Below are experts of layer 5 (counted from 0) of a mixture-of-experts language model. Rows are named router (the router's row for the expert) and show model dimensions 0-255. Each number is 128 + 24 x the weight over its row's rms, rounded and kept within 0 to 255. Numbers have three digits each.
Before each expert's rows: "mostly gets" lists some tokens that are sent to it at least half of the time. This comes from a sample of Wikipedia text that the model never trained on.

# expert 54
mostly gets: " law", " education", " ability", " flood", " river", " tradition"
router:110111149116155113137129109148112133128100132145120136093151174117163069119137143124125101135115125132124124149107095142103119103146083152167123087138096134138124121117123182152178119113135089127118121140143145132120098149124151091150150086132142098122123148140085107114150091119188083113141133145156128116145113140163201154136130138118145145074097137108117125113134112172137119108159151116110129116116130068130138124121067167141103157100115101111139099141115153127104113120132188100116124147097114148139149157163139165123125148141157154142188127096151121138094123198086113048134134130093171126179106143158108132114119144130115192110122163105146119131100125144095153147121108115164093140125111144138105114117108118113099124133141128132098135126131135116137117127141108

# expert 58
mostly gets: " among", "aged", " These", " of", " despite", " whom"
router:152101157129118120156115141127104150123147097130092149098133076160065093090132131108137073112132113140102128099146115108124145119153120145131097103111132145110094152143134092122073140085169179107105099140143127113160089126115141161094127084165140112132149111155099149157177176133123088118170116103126162121099164131134126142151156132123150134143112134155168071140149118155147145099143146114137183141130100139099110126135116125087142163137155137116154153167083154122111152147136116134104116105116142140139120151096135158119103114161089178137128151142115105129156125132153125098129119098135156099099124122092185108132185134133116104140146100152123092135114081081129113097128134108124114155135171133150128104128131123151099117071125137154132119158127100148128111103154149

# expert 11
mostly gets: " K", " US", " London", " French", " UK", " Italy"
router:132114108128110121139144110202101142102160115115125128112113117143137093137124152159130136138094141099084167152137151125110137136088140121161131112130153112108139104105118160145087084068134087137146132171093111149140145116101108157131085120133115113148107125111102140138196098110158137133147153093130108128135114202101110130107116153113123125040145109129114114105106110146113116185095125165132109088127132141147141133114118188121132165060148103095122151091133093132093119140088133112122107150135105126097139118150108144101116138146140113132137108093127182137082157156176114101164120120121158148148135106135146122075103129111106132128122184127148135129111153124114109111126116123129142142125121138164123140106135151121144129149168094165134150115133109097132104136146159

# expert 14
mostly gets: " We", " J", "We", " we", " '", " ["
router:138172117127125120156157109169128159116144137110107097124167134128136090107171156125110132088125150101146163138128155126186135127120148136134102108156122151104114102154093108120115100106098103092115114180119108157136101118087121126112119109149109119133149087116153173158157149103138115139151148101150156150115111112112141121127124126125129115102133126127127094099116141193099121134101177150139105106118117133116126091127123156182110120103105149175110114154098147152140135143130147127090122121112170127143119142146117153218137159101137085144106165129090099115109113173137212152148136176128103094145156126108116103136145140136137125145132115155120131147113142107159135093105107152128092089151192153177135102120134146150132150132117145077105103145153136155117117127136120

# expert 7
mostly gets: " Lu", " Bre", " Nor", " Fr", " 184", " Ke"
router:105105110141118079123137142081117124139099114148150092108131083134097109139127149101124130149091136078134134128101140155144112141125109088150119082162167150074156099171108106124090129113122113140081094182122114156117129129090128084141091091118090123141134155147114090115147100117099096114102159114136150147109174129139140122141121135132140136130169163151115159108132107130130159084099156127124072097129117148101129094157136104139125136114109128122150177112110123102072133141133148104116131135107128121098126125123194105152108111103096108128119145119078148106088127118133159173126096148102134101125131126129128125142161110075117162123123180112175119131127184128137137110118132142132170125181121123142101089115130127085086129093133143098139149146114122148108159140126157

# expert 1
mostly gets: " Dan", " Pri", " Arm", " Frank", " Ren", " sur"
router:069132118115153119124130144153133122144109106121111100148159128122128107102129155138107137094117138063129133101122159151099141132119116135165078107140125142139194136145159118087161153065137096168146156168131093107105091141153116148120120100102133118157117092134105145101096053136144142120136124159197125142141141144063137103116118113097160129128103101098126140140109111114128123137129119126115085124142121102118137155142116108174165155126123127128075133189131159113177127136124142117132111133102152117108128141176155144078110156163127101110181147080089162097114115151137153124139134115133146138128097101134139138104127144179133146138141185121153109125113132090122113144128130153158116102144098121140140120142124125148096127129129139145150137113115155170132148148122183

# expert 6
mostly gets: " game", " music", " Award", " album", " team", " company"
router:118089128127140074111123102139114096096170113099119112135098079157120073105170100167143150128137151109121168153112168110129105099131120144172092059080115104116120142103065093107123116112153085158117127099126131174117162163117146129123132140148119154139152108106110151144165128113133117139159124143151146119127135093091122096151134137116168105111107121136144144136134099163123077137141102146099094106168114082125124114132117131109146157122143148135162100123095148115103142142151153123123115175138162097116156111173106137073165157170176070156120155122123104104165125156108086124132138139126104134128133098173131112117142151128139161092110146138111145094116110123112126128134140104155095114108135121097107137171106131149133170124135097159123098120141124134125129123130095

# expert 24
mostly gets: " In", "In", " in", "On", " At", " On"
router:102128122125137173117111147139143135131111120102149131092130145127149129171119121103088134148099136098132134101138135152136127106132144131121154109109164081143116072108085100132129126126124148092128137116130128119101145157110113101130124164088078118153124143155094111090083089124123108099156116076145148101132102134121185115092121137122136152140105139124140133129120130096129119103137110145111105076148102136112131142149172072133168091130120138137081128104144099143140103129135131168081093155134158120106126129155108132108152159168081077184135138106082115140156147117166098146169120122109125130147131128121126101154106115130141139142129098114171132139107127151132146102117113158175150143122142092151092095162087107083196132146151110158116158106110066136114080128123140

# expert 29
mostly gets: " :", " would", " could", " were", " When", " are"
router:149163127127137152122124107164095172117139143118151146184130149117110190104078112167169147115157123121110113155145129154155132124148130169202117162123099146163137105118146098155085113149134152147117144151113116155137143135142127147087129121124103103080156088128120172130114105125141123116117082157084137155124122113138088117163113121134127091101179068147100154128127131122154107148131127119108156098125109151148101138068149151119089131073095145102094166096095098131115149131142125108170121103112132118117131121125087132107106154133133124097143162174102120083124136136117134093103093102124159123104109130162129123117175152155150159148142132138134103106125150143129100100151132107111089131129145146166138123134137130149193139156131134112131105155116108111125162116106152

# expert 20
mostly gets: " Har", " Go", " Bu", " De", " Car", " Ca"
router:079081090128125104075144115102118108148103116109112109135152129111148104117122175116095128127112129075139081125127142110127113097134109141083108168146125109132118150154105151101117078111102094162144131118110093134135153159133109091160164133114109098121133137115105138122150138130121157148124136150162107133142080143128161151133103117107138128102112146130134117112101127155122125115098124128165124097085096064143132137142096159155122139101130092124137107124116092104112122124086114091081136126166141107118133161158088089107149172148120148082156136153102162055047089158139143144144160118112159126145150112138135130116110165126121089116117164133122150134087123129093134112085126132116082094160087141170134118102121108108105134162159150126123123133141123124125121133145161

# expert 32
mostly gets: " city", " father", " word", " level", " edge", " inn"
router:118142176110109148088147123172090150060139149137110092138139151131114102075126147155122109101143142115147095142125159154122115105154129141146102108072103103109137106152081136129146097117129108112092098157118107165122110135103144115129143130116133111160150161136121056174108115109159128156143078134160141145132137138128130126118105112118112125117072123084142085074141131125127116147130112153131077101109121098113124137170144163166133131095095125111100146169116121125098111109128087106116100133117134122150133145150078123127107134127189135147150111116097148144118128198149128146156081088159078100139141136127090105124132130152128145130164156134124086135143154138113140119171113133136085117118126122177139094145099144103107112139123153141124139108124150088148160124123113

# expert 5
mostly gets: " were", " was", " been", " are", " until", " had"
router:154136191124109129151094109138102131095137144105145094125138117136117136122102111109115111134138137123099147173137101159132127106098096120132170130124148085122154112156121154135125126156171127074084109143129116162109114106122126145067117142176128135096124134165174153126145107113121122114144106154143120168124138100139113139120128120083093134121088071119114134129149127122150117090102135141160103149138114133147050113087131141180136124114164156134148129150105155143075170117114139102171134126080138133090131118151146148117085154078135159119109147167148075117193114130113134119150124111126110127145121151102109130155153124135147124119129131126121114139154165158100138116119115123117166110114179154111137136095101135127172129141101128059118131123117121111158187103156106

# expert 62
mostly gets: " Peru", " ago", " well", " Atlantic", " Pakistan", " threat"
router:132140146100110140139127082158119140123115138141158131133155116086085104107114107155130108102111101131144103139132107198127134121146114126085151175154105121157139182134068132138111096105133114144099130075134117177134137131114149164144131105115140136175144134128128168187099166118161096159152150154153155162129172186137127108096140138139165140119123149131093130082143139146132114119102128129084158118109143083130118126156105169127121174104172135112109047155115126137105134141136135144159093089123158122112139113202128135147132156132098110124157121143110130158114137141124084107142142125121136084177115122154126117150132099141167125135137136127143115160110152137100148145115093099151076089109150146152110128131136111135125135120125133172103141118134124114164119144120140

# expert 36
mostly gets: " career", " announced", " released", " Preceded", " However", " debut"
router:133095166117130151140129119119124113147116115124099166154130148124116159143183154137152135182124147114127172116121130094128104146117122168198103132132097141135119135153068072151132110131142107149126139159129122183133102109153067079094107109147108126134153135156097191145144151133143146140167149114098124071116121130138122114097113134123158107128160113117136118148142135102148128180093118150140112145153139123116103113106147129168122148177125113100052123148104148135127115116140158131117106166104147112113121130178175100108148108118157113171134112133139128136142120144123136146138141123118113161159104144164123109105091104137117163160134177091128146099106115183099134149131158111110129110129122090150127136175137105079151138126124115165120141136115149180106098140142125

# expert 4
mostly gets: " announced", " made", " served", " elected", " According", " joined"
router:129105118120132100163139152113124139155128147125147155091098154126124100135129160171117100146122116117108133098112161130124125116112099139186120067094133110123158133175130141126126105138130120081114119115152127134120109140163147115123144148123174111142069134129089120138113121103125129136120124082148146163112104120105110122130122141115159147070095116126109121114119124131121106113129157126128138103141121082155112052069110114139119152155107175091120123142096139114106122146169121106160099149114126137072145119152157094119105097085156124175092159154146070107156102123119150142084129104129158114115082133141104109178145149121136120165159129125151094106120102122133138174137116143209108148132143142146083117107095116165153142150160119137101126124118125114091155153148133

# expert 12
mostly gets: " would", " but", "s", ",", " will", " does"
router:141151118142124126162102122143106114147158161133144127151143108135122102124079115128110127135123103125118152140111119193094143118129115165079151150103114121156067175143142132153123103093142139094112107117121127121127118168132127131107167125087177116076159123108150108118136098101117177108161110101135120165118132187139160118169120126145117124157104124111072148104133131152163106122104167132081160154104115094095109200110143139108110130111152166111119105102124145128136121088135085155113113143127147148113150152094144147132135124084157134159151085118097118165113105080069116138134130122145140100135109112149101116155121124126134106116120082131119114149125151100135130142128144067108091130150151131141139104148157138071079139113101145108114147147113142099103099136140109

# expert 53
mostly gets: " East", " Middle", " African", " Football", " South", " Chinese"
router:116122172126115068104128105144099121139138130136121112097178109126135115123134151099107152115126088089110164130114116095142123126144111086111119149129122142126101122120092151109122112059139137121126152099111090096147099122109134070154124121103146124111147164114126118115156159160122113136114116065146115121117126141123119133103129125098109172094110163138136113110139117179126131141115131139168133118115102102136134133124128187082135158101151125087124117156120080087121115115130125084076119130120145102125116124135071147173141125146184081186177134108134151126130085108140102163163156119117134129167125068139134128084126116141113090134125101128101114106122183120113143085145118156116131154102144137144124118121108128126064154103135137168127137110104101118157107116133174

# expert 2
mostly gets: " ", " p", " St", " V", " H", " t"
router:100150110147119085115125141171128143137093097155103104156152143129116142117135139125102126123138156098132137138129129137129128116156117143171167121168162085092133134111134119105112102138076118108161140112137120147116095153100166104175133153111152119083147079184112102101117117126085099196111151141136153113125124155120157109170113118143164153092089070133169105136120111105119157141110151149145144108102115145098132125124129132162166157111144123109116140140174140169112125139084082150107117117099118115140140146133131111147157170116121124114117123101110144114154127137098166134116137112148094119127101142075087125121172130091137124160153170113137108156113162114117147090109115128086118146143088159182121105126121142111173169129147122086146137137122192147137104104124115

# expert 56
mostly gets: " his", " their", " her", " its", " she", " Her"
router:118146116141128078124129129113158114118082106131157095131145083128149134131083147120113122141113119118118116068122126150166118129087138075163120123148157112114099135175116138137135133147135108119154100194125094106099110143121128184127103083082111120163139164102129100120152137126074181094121136129133143136123127123162173123170104131105089156101136136157145096124093141170139119177119187119130152098135138157148121094135159105069129117122066116107106141096136145151084096115155153100106096148151121151129157115179182114109180096149153101116100107113111160158111166120118112117114120150118161110130099112143115141135122147139141152135149137130118111149107141118145140123158165132123078119142110154130125126119125115130128113145134167117131149133126105102131170105150150

# expert 50
mostly gets: " first", " its", " their", " his", " former", " two"
router:103087144144161107148106132167106144184155121136133131111139130144108165141140136128142123166087147090089154108129147134095116164116110099099163162127111099119089074183141151134138119156138170159121096165114135156098133154194149119135105095159104140129119110103125088148122105131103123108108145163132136103140174074087103119123110144135148147093112121114148114141107134085127104118164117138122119172113130162183107120151141056122120124176148136119107155155156111134100095148152104129115119150099112147125121118134158115136151084113129112085111100130113123183145099132120128190093157144128125126118129109128104138178110138139174116135133076124112136081135154177132132111152122135143111160142096118167145105112116137148144115102136136119118150124124134112098131154113120

# expert 3
mostly gets: " system", " team", " guitar", "ić", " child", " adult"
router:094082154117142132109119123125118103087178164091148123168116154160114111106161135154153121135129121140170163138126095113102138109154137134093148132088122125134081118112084140139126112129111119137135154124119141148145077151113120121153129107133176099131119151091150097110112126142160126157136161214116142157140126107108139121106126137123149152112132115116118126117139138146132138128140145154072120157138113119116139132077105171099122101129134142119158108144094141139095105113109146113114103098150160114124156138183059123101100097142095103135193160159130149088133123160101162126127141115126116149178126093164155160126131138101139169120142131126098105139138133125120164129098123118127096165147077132111123130080128104116079142130163145171115123130088078122141100091155132

# expert 33
mostly gets: " (", " \"", "(", "′", " [", "—"
router:124131116111141131143126121078112125183071116152118106146145171163143139138101117143125127105134124138170186157115091147151124157121122123087119103120130182178169128111181099154129170116137149112129124127101136150150175156150170111112092139134171139140113130130116129139159103118074150123155103148146134105104129110105137155148143120118141134179156125125091107120122109113138113130102116115172148099149151149085121124118135097159123091121151110102126137128129155131183136123085123083125125088113120117141101142066114173111151129089112160141108141130159111093111164133165172115117158147112141102089171175151107110147115137135141143155126130161092121150144083092104151124115119140083144108111116156153102118103105116092155095147132138104111131147137153099106132129134095

# expert 39
mostly gets: " cl", " di", " inter", " app", " ad", " Ste"
router:095137118092138119133111120153143153085087097103145116112163116124129125119119173090159086141122151092129100094139165152163100125136119092167167128167147111128151091148099105116131113088112106129121131139124114111104070088110132111139151150098138103080139156135120120154111118112146122150156143116167129125097138110154148114098105151105133138081081134117122131125124139158112153158135095141105123155145104141194096108123142164135118139130127140129137160165133090101141115137160089098126111184088145103117166144133091073107133204159113143152162112121094125158133129167139192130156176127121149115132134105127136142113105139115116160147135140119172155149116156134130112104119099137093112135154112157160134152118125086135135111163115122079118122120120154108099112160133128

# expert 15
mostly gets: "no", "gl", "ér", " Gar", " Mur", " Vin"
router:093119103148111154097127120135113115156091157124118097125149120114063118107155139152116098154132108108132160106111122146147118132083117082117170188150132139131139111090084142103155130076109093113109140164130135120141086127084051107149122097119122131150125092113170091150113109129128090161115120105145130079152144188143163125108127138125135175127148109105147123106121123124134146147119151137123085047164113132143123120108148146086146125102170153143090119151112071140149137127157108092119122123107132137135121117158086134112151156108142118150156156112097145093088087095130130141123119128128159147136113112141130140112140153134132062148147170127104126156099116121126122115098136157137102150141112165154131112120150096118097118145160159108137180129130127129141144111136138

# expert 59
mostly gets: " Tur", " West", " bar", " Dar", "rim", " Bur"
router:107085136129095135139120141093135123174103110120124111134146107131115090137150142137101119117097118093132120126126176125147133106134131102128111112140130112121140130101127081064148150101133128081131144105129131103134120145116111104179128086099178109133129151150114136179140124137120087135120134085153128101115166191109167128113115122112122144132124105115145136111120126177141125146111150131156131102092118141141124116143129187157137139136124132102100131168135123132144123138114092116071118194115122140116137163143072138128180155127173069114198160058099128119120131150134103157160168137105164102137096120115131138082134140150093132144129128132143114133109109101120111174122110146167129093127117151169129091113142126134122131062133124156129125133110080160113099132138151

# expert 23
mostly gets: " into", " within", " via", "ogen", " across", " from"
router:147134117125131062125139102147122117115128147119134081124128098135120112078105129124135114137103102096152164142123121140120126111166122135118126127110101165096147157123115090163108109080130121092130087089125108169155160112134126123152143111096145103135158137097159113189121138147109120169107157119152131112135129122094098124138090136129128104168128152094116121126108106134125117172127149148129128102126088092145142144100126144097152104130116169097114105127159120103147123116145134096115134063112137109075124122171098094094154111133152093164185186160146116093130094089136100111126155177105139106131061086163154117112101098148160105109137130160132077137128166112117160149088143127152131152118136156120107100125094140162129115121139095150128114131159099119130123128128162

# expert 57
mostly gets: " because", " According", " said", "\n   ", " Website", " Born"
router:197159156096120148144150105113126129107130149120156130166094165098143136126145082139156125115128118095093137119129064142100148105133128158180127103106094137144080121121075100151121096160133143161109132145120125162093109105141120110082109166153149131131086126155155131084155123130177147122111119157118149154104118168121102121126130135126147124121091132120094124120113160119146099102143057147102136133166131132099126130110130147122113157129111159143062125145100123129158119122155140123174153114148121131110132126117164111168135082149142109165127140158138108116143103144112113100139126138121163124131078119092104128090152152097158141121119086111175162138112172091134123169129160167126125140144139115097122104123134094141094139173127103102140083132116086150122121121150138

# expert 38
mostly gets: " Candidate", " example", " members", "History", " genus", " results"
router:115096171096114117133133104095129095091129091133133122121133122162091100136182162110146124129137158083103143175111081142116121119114160180170132089140141140121109126140126057101129128100129126179130133115154125145142081125126127125114108153174087108199118122147093133144173129135148190126130114145109128122110073136127115109087139137128123127135141093133117088136139146171156075172105072130085075114178131121185104123109129171111139177106099120144092151104116129141105130147130120131134137132129143158089134142150135095136112123180149111142135142149125129180123149157133119159153147131125134124167114120156135123055131123098151122141126136121126149135125116159127104135121130148155142114152116143086112122113105122140151154122108134121128138113137122112111104124156148

# expert 49
mostly gets: "ho", "gi", " fa", "ori", "bo", "pro"
router:072115117131095137124136140110133119139092107131161135161173095138111110097122155099136095119140142114102157103142139160158133138099157134097092080152157115133115105111082100095136122106107102087154119092157126147141093108138104119148114117136131129115139112121129072192127097117131135140112122114142163094138119162167124137108126161126117145176146104149109127139128120165126123125129141109113112099139122135171162139145146164105138103116111106126095125166100127106149114142129164098148137133110150103125134141132061101183163123134135073121179139055122134108075127186137128119137142149119126152154095108172120128092104148137129112171157156120108129155102104132133096124108165140169152109116139143190096098126143134114143132111151134171134143150103136118131154144140178

# expert 21
mostly gets: " had", " have", " has", " having", " get", " just"
router:128111132151132103151090110120126119106096136115128115085115147114159123130115103170138157176122095154137109139132130187110094075121112120155167138117118159126065154166134151140131109108150099111075127091112098144135113117127114102148117128133157122110133099159081082100131144109134122129166128131127132178131108131103178155138113152122133127133101130123114141108127115131149103120154161134140114130107123144178143095125099188142127159138174143129164129128102120156145156101123100109146129106120163108069130125157105112112118159131148145135179145171148099130164097149050104061152159147148141129175106150083144134139130136162136103146148123119104113124138105160104139163110129116099108136134172136136095140127144139156158123090143158109146113115131120093101099114124165

# expert 45
mostly gets: " cl", " comp", " int", " h", " bi", " Sc"
router:086083074123104151158109149107151114141124082133134122131121144118137110128140146135113098100083149098117146114138130141138106098115122096113114153179112124149101137084160172110128131112122083127171156142144128138135072108106118171141132140128140128111130160172122119137132094128130093146118123133098154144128154166121153133110119121124134145092099146097131123146096119113073121123145116125095160132136129121099161122129140154151128165112092126106122075136102111149123127171085118112143134144101152128141129127121114075142120137128068084145089111084125136097059100086155176187127143085112114150125114128089138139092145148143153163127149128164097135142125120116130134081180146104147136142129173122143117105102083111093154147103153129127137152123129151142119152094155172

# expert 42
mostly gets: " Genus", " species", " Species", " Coordinates", " Phylum", " genus"
router:090105134149144120089161126138148123139118163127139111176128111137101102116161115080159102146170136133126133095111144102116154098160111086083093164095186091070129130145123160165102127129112080098125114110134124141139157103126163079111158128109158150103163115131143133082158131096132119129102116152118122155131142105094120131158119140128075081153106168126120125152097128128140137113112117141091081114126096165103123143176121107106156153132138158084143139115149146179140112131164147180110138107102132131124166153089099186129129148099136115093115118170112090126139113100105119162118082156119113144114131100128110133156133127127138180151122119120148117134150100140125149162121120127155176131145145128096130139118124113153187135147099139144088152139139141111117150121128130

# expert 41
mostly gets: "ities", "ants", "ties", "ics", " They", "ians"
router:155135150132151117134132124126123146096111159124107174150133093143189095138103143139134178133152109128109147147140121115134130145147119177132150154135123111191125114118143115149132108118156147094075127096130111113127120131159112136104124087156077109097168124115115087129120177108122171128129105136145114142099135136129115094144151124115149139092087091141105182142128126130153163134132141116109132184109100121106099123128148151140150158112155128135149161111109132111105120139149152169146119071185133131085150152132063140082178081127091109134148142147139082104125148150136096105073153153129112127145109118150148128134119095131129117103109112136123129115136129160087125175131164072094142107107167146075124127154148151118104132158147157142117105122119106109136086122130153

# expert 18
mostly gets: " kg", " 1973", " wife", " police", " 1964", " 1980"
router:113109158094115120132116146169138149103138143120114132170128115159137119123133146148147136126097170096103152122128154142106124117141179117208123147089117124157142131125132113169106100112143096179146102138139151159137065108109100139113081130155098145138159166125126154142165095129132130151155121124128119086128123101116098140108141114140165125108102095127137124155133121207129119163082123137081125072119124112097121107097162150141119167106129137122135118072138140147103149157129162110116125097097161117117141119162139123107147095117167128114131138107137155150085137140126114110153119120097148082106115114137162134055154158138145160156109140131173102079092174119110139116128118122139148112102071116135164136129160133126126081133151090128131143110120115112126113102124132

# expert 34
mostly gets: " test", "ock", " combat", "ff", " mountain", "FC"
router:147090139122145120096151130140106137103120100087109130156141066144157105126146131100113131155161106107134149123119115102102125120177148108097178123141129127109139150144091107124105100073123112101101136109132119145121131160125126130144110105089098116176145140092075129173111136152133123105145150089149132120144111170109118119181131141114133151143091153125113108129116110151131134176122095129117112144095139094165135119081141185085124152136115124145111148104078158137135118141149128138115117172137167161134134152184077105121143132099077141134220135165120184160097102107126105163156150124110115155136103122103133123095147135124122134120114149101086128130119150116121120163105116113176119136154169123141115102137140123107148127076150131140091138156112143142134116110143136

# expert 60
mostly gets: " without", " uns", " almost", " You", " nearly", " inside"
router:143094177135135097146124117177102156121104138091133096108129142129133142128122153089113182152138113121129110140128162134117124116129098116144153178101126122095128129117086115123113105121126146107154109074094098186146127062089106049137131202138126121119122191158119122148136107120130168087146117131136123152133086147167139138110097115109124148109120116138101125115120118116113101104109142153147112106130131137102109122090122178171084137143097141113115117120131090134140153104151158116137132193137179113123144135125106127137113141114104137109125141126139117129170113141109179118122153099131110170123127095148109138134128148130139125141156157110139125159121139127103140166099097104108107126133164160155128135093058150143143149123107106080115141131104134102139087081143156

# expert 52
mostly gets: " The", " Her", "The", " &", "This", " whose"
router:147164126103102113131130138079115147102091107103166087103160126120112078117128142065111126138138096111157137142115129159121114139119120109118150098088132161111118099150141140112131110137188089146112131127118151135140109140100118160117090105111134118204079160173147135118109104142139134103143142089151152155117110129127147126130106126079137119098182077108114112113125129119128136165193118103148136113130135095108126133135153139127154104090087136171127104152136063107149146130135141128150119162106146111132147124118118110171120123125142133126127150103117123106147127152094098132134088178130169134144115124155112139127116182161161130130165131098074098165114137109115112084156120086113153102153157137165128119104173119134168123127164136114125120178117144132108141121115159

# expert 25
mostly gets: " wife", " whether", " others", " support", " Outstanding", " ITA"
router:150165163109118104143120125124121138083134141136126158125159125119099116095117133157144119108117112076142159134119055136105128104141143143090147110108113143144114141124149111137123099159167109107112139118090139159138143117140131177135096116132154125147120144165122133168106104122166110122062114125154144150110089097151114107137141138100151120073146154128182141140099113169144095160138094163112092134117092124100094111124143154073112172086115140130131135114092091139134107135145133120101146109142139135100127133179106120140150096119135137139146128160157124143119067116147085160136105144122143124182084139084113130079095130156147094154125121133169140129087135170100117087141121122075101122136144115123070134124184112131138104108145116148141115124149127121088103126131143

# expert 30
mostly gets: " just", " In", " As", " While", " ITA", " although"
router:126118124131116093139115140145107128076076171127105114074138115106132084136132115140133137154121114084154125115111145141097105105144118110154168130128125175166161148167162116146155127070150130110140086161128156171148112144120102126125115152114119111075067088136108111129123129090135084152097135067132145126116161188158154126130089146161166168083134128100100140102122110113100131086135128128127133083115119107111117116110151163149130137095129130144074133140106111171119118123116153135146124116092158122122160128154110103076128159116098110155150159164142106093135142148140129099139104140121137098119166153110110133156150134181149154143171126134147102138109122129147142110153104164119135122132170143139124096109146131100126127129112124133167111114116179147126080138156134

# expert 13
mostly gets: " made", " took", " released", " res", " moved", " taken"
router:124061108146140130120124124105142095121119138134140118102115152153149132093147138159134114187174132099096128132096144126111117103097113128142131108121116161121110155134105112126170139117174120124113129110117123146134097167136093127144125137136115140145196117118118084170115072137137154133175125081107123126128117190118166112107121131120146134169066119144128145121117120146139111151167115119098132122155106140099121136106099158151106137160105121131140100166099124153179137117122124127135149150126165117149133132117139130142116157096101121178197118166134078107171099123141117064128172070128110143113120135172155132134105146126129098145162151131110128169117122173106116142108119146100152134146125075123107126099064112111078106114159155128115120146105123108116130135127148

# expert 55
mostly gets: " new", " our", "’", " an", " every", "century"
router:127119147123145145120090130147120152124099142104110137111186095139093135115104137109129138136119160164168099160107173097093158094091101124095159175109106157111089132111139107130089126176175088112152125119138119157150169169066111109108123082145068154092112079097128085166131110121129133147122132163119125146099128096098113096140134129134107121087147139119109085110130142125121135099121133103149168128142114143139125153170189082138087096089154118102146141163093136136100109113124128115117148176144089119136126140141131154123125180061143110127107148133124135118097112131118159138134144123143100143131160135122140115140089122136168136135125149130146141126104166113129120099125147148150127104168154163128091123138128129127117127155162163146107125117112121118135184139146131

# expert 46
mostly gets: " Republican", " Conservative", " artist", " census", " Andrew", " celeb"
router:153104117091140131131116103155102133092053139120128139108130117133143114159160159131140126130081121133130130153122085197102110111150174102121068123114120111082087134101089105137134094123094089099115142117117130160144084159111117158125123124118130112115123127101110157134136143147153111149129137122143137155124102119125188120103120140137130114151159107135104125142146113133169124148103144101112091124144120106129164116087120156140138127091092148131095114117133104122116124154192123088112140161152120109126152138188146104118104119161145135113176180113095126121120154121124110147123147151149105127178065104094107129112143117155150107157134171113141125126131196119090155149123162134172105107134093144120138114140141111141140131112139084171102120107129116083120130118148178

# expert 27
mostly gets: "р", "ü", " July", " October", " March", " April"
router:121110133125152127146107115105116114177119134106140105075138117129106108100113101114108109131142121127095111135118135164096105131102118114104101131110111144086135119109070163125127116143172094093101093143127097107141091158075113092149163122135123093111093144162121126135137101145100154162132143089185129132143145171115116128091141132111162165119090110132081135117113144126144137139108128154141120066076122104182129112125153156114115127121164136127139123117155072107138144133104110110120133150157140119108162124144135157125148175181160084116183140142141104138098102139095118086139147130103117113122078101158136148122103128131160107121132152129082099137151134080104130149120115085146125148122168166105151129083142133121139170135151120109074162129139121129157131104129159

# expert 8
mostly gets: " Binomial", " The", " the", " “", "The", ";"
router:190177152159133110151091088149081150131141163127132160100116124110112158132077130093148147130105145157146123174127148116109123126123093125153121134138125155123095145115169163129115092175117159110162120137131133149133136148148137135116172119141107126113143085151147162123112153122117102133085112143174142139147074110136131158149125130142149093116171163139103154119146112142129108102146121120162131151136110132125111115155119109158160078152128156161136165113116120100085103143126170144154104119108156132114136138128139161156138124108187168126070155090090119100164134166130154101115085150121156076078142130110131140179139130139116150133123112126153121127160119100117094112092097154132137095104170127142135126112154125122115094138157147161123122156155167108094107126148103

# expert 48
mostly gets: " Ana", " Greek", "athi", " sexual", " Blue", " Canadian"
router:135132131103124117144125130170100133156124134115105104137135172140065126105117147130129118138154112128165151138101132156155122128133103176115161174087124118123088096092109106118110132069118088106165136137128120192125096101133078105123100101080110143113154134136161132135139135165140149143078076135155170202129111161127188124169119129130138146119165118117129137115112107167137149147104116144103125150134120128141136150117127184073132165107144121150134133157102094079130110130159152154118111125106139160105158147142100102121121148115105133120109104128141134136106090144107100113167165123122116123152115162152093141103098117136164139153118095141106128179132128114117141128122145119057090122142112151146104103106134105154127102097136115125124129132113154098137181104120131

# expert 28
mostly gets: "″", " kg", "ement", "ç", "ivers", " minutes"
router:076093095124105109127137125101128116122128174121077140109108079125109120125165150121136134098162120122129093166125139106111130107128163193138095154148134105149093153103096067125154114088160112098116140118140111115115086150130114171145111117153117126151148167154123117146098133110147138158123124139140144135147120159146159119110117169100147169147131089114133127117140118089131122201158120126146115119099111104167142120104138199110132170124178130154119144138106101136145139119156117134158113163135126135113131133160108136062142137136127102139195110152133151148091093131076086133157184104121127110110138118132120168092118156147128113117136155100111101146121123109111119199118106105138130157153113132078122143143146124150138116112146128135118130123123119109111084132119151

# expert 40
mostly gets: "\n\n", "=", " =", " Succeeded", "Scientific", "Personal"
router:119150127128140138148113125101148141126153149119143089121113163138136124127127148108139101096113161129123091145152127115129107155133182106119131163159099126171183178126140108161134117154108152131126103140117115092135126137121110183146152100154107104098112161080118134113129128128170115172159107128118144145114172108185139100112115117123152075115112163105131109138115110139130121161093158124128146151130144138141109111184126116144106107120114120173138111104144168103208111139147132135135159125189105108165132138111154147163143125160125141140064152108186144132154114112157115101162107103102131125131132123092104115100103121124114114104114148117121108111120086104149121116132112174123135110126104119049171183153140138121139112158120131095137108129125149182142097133132105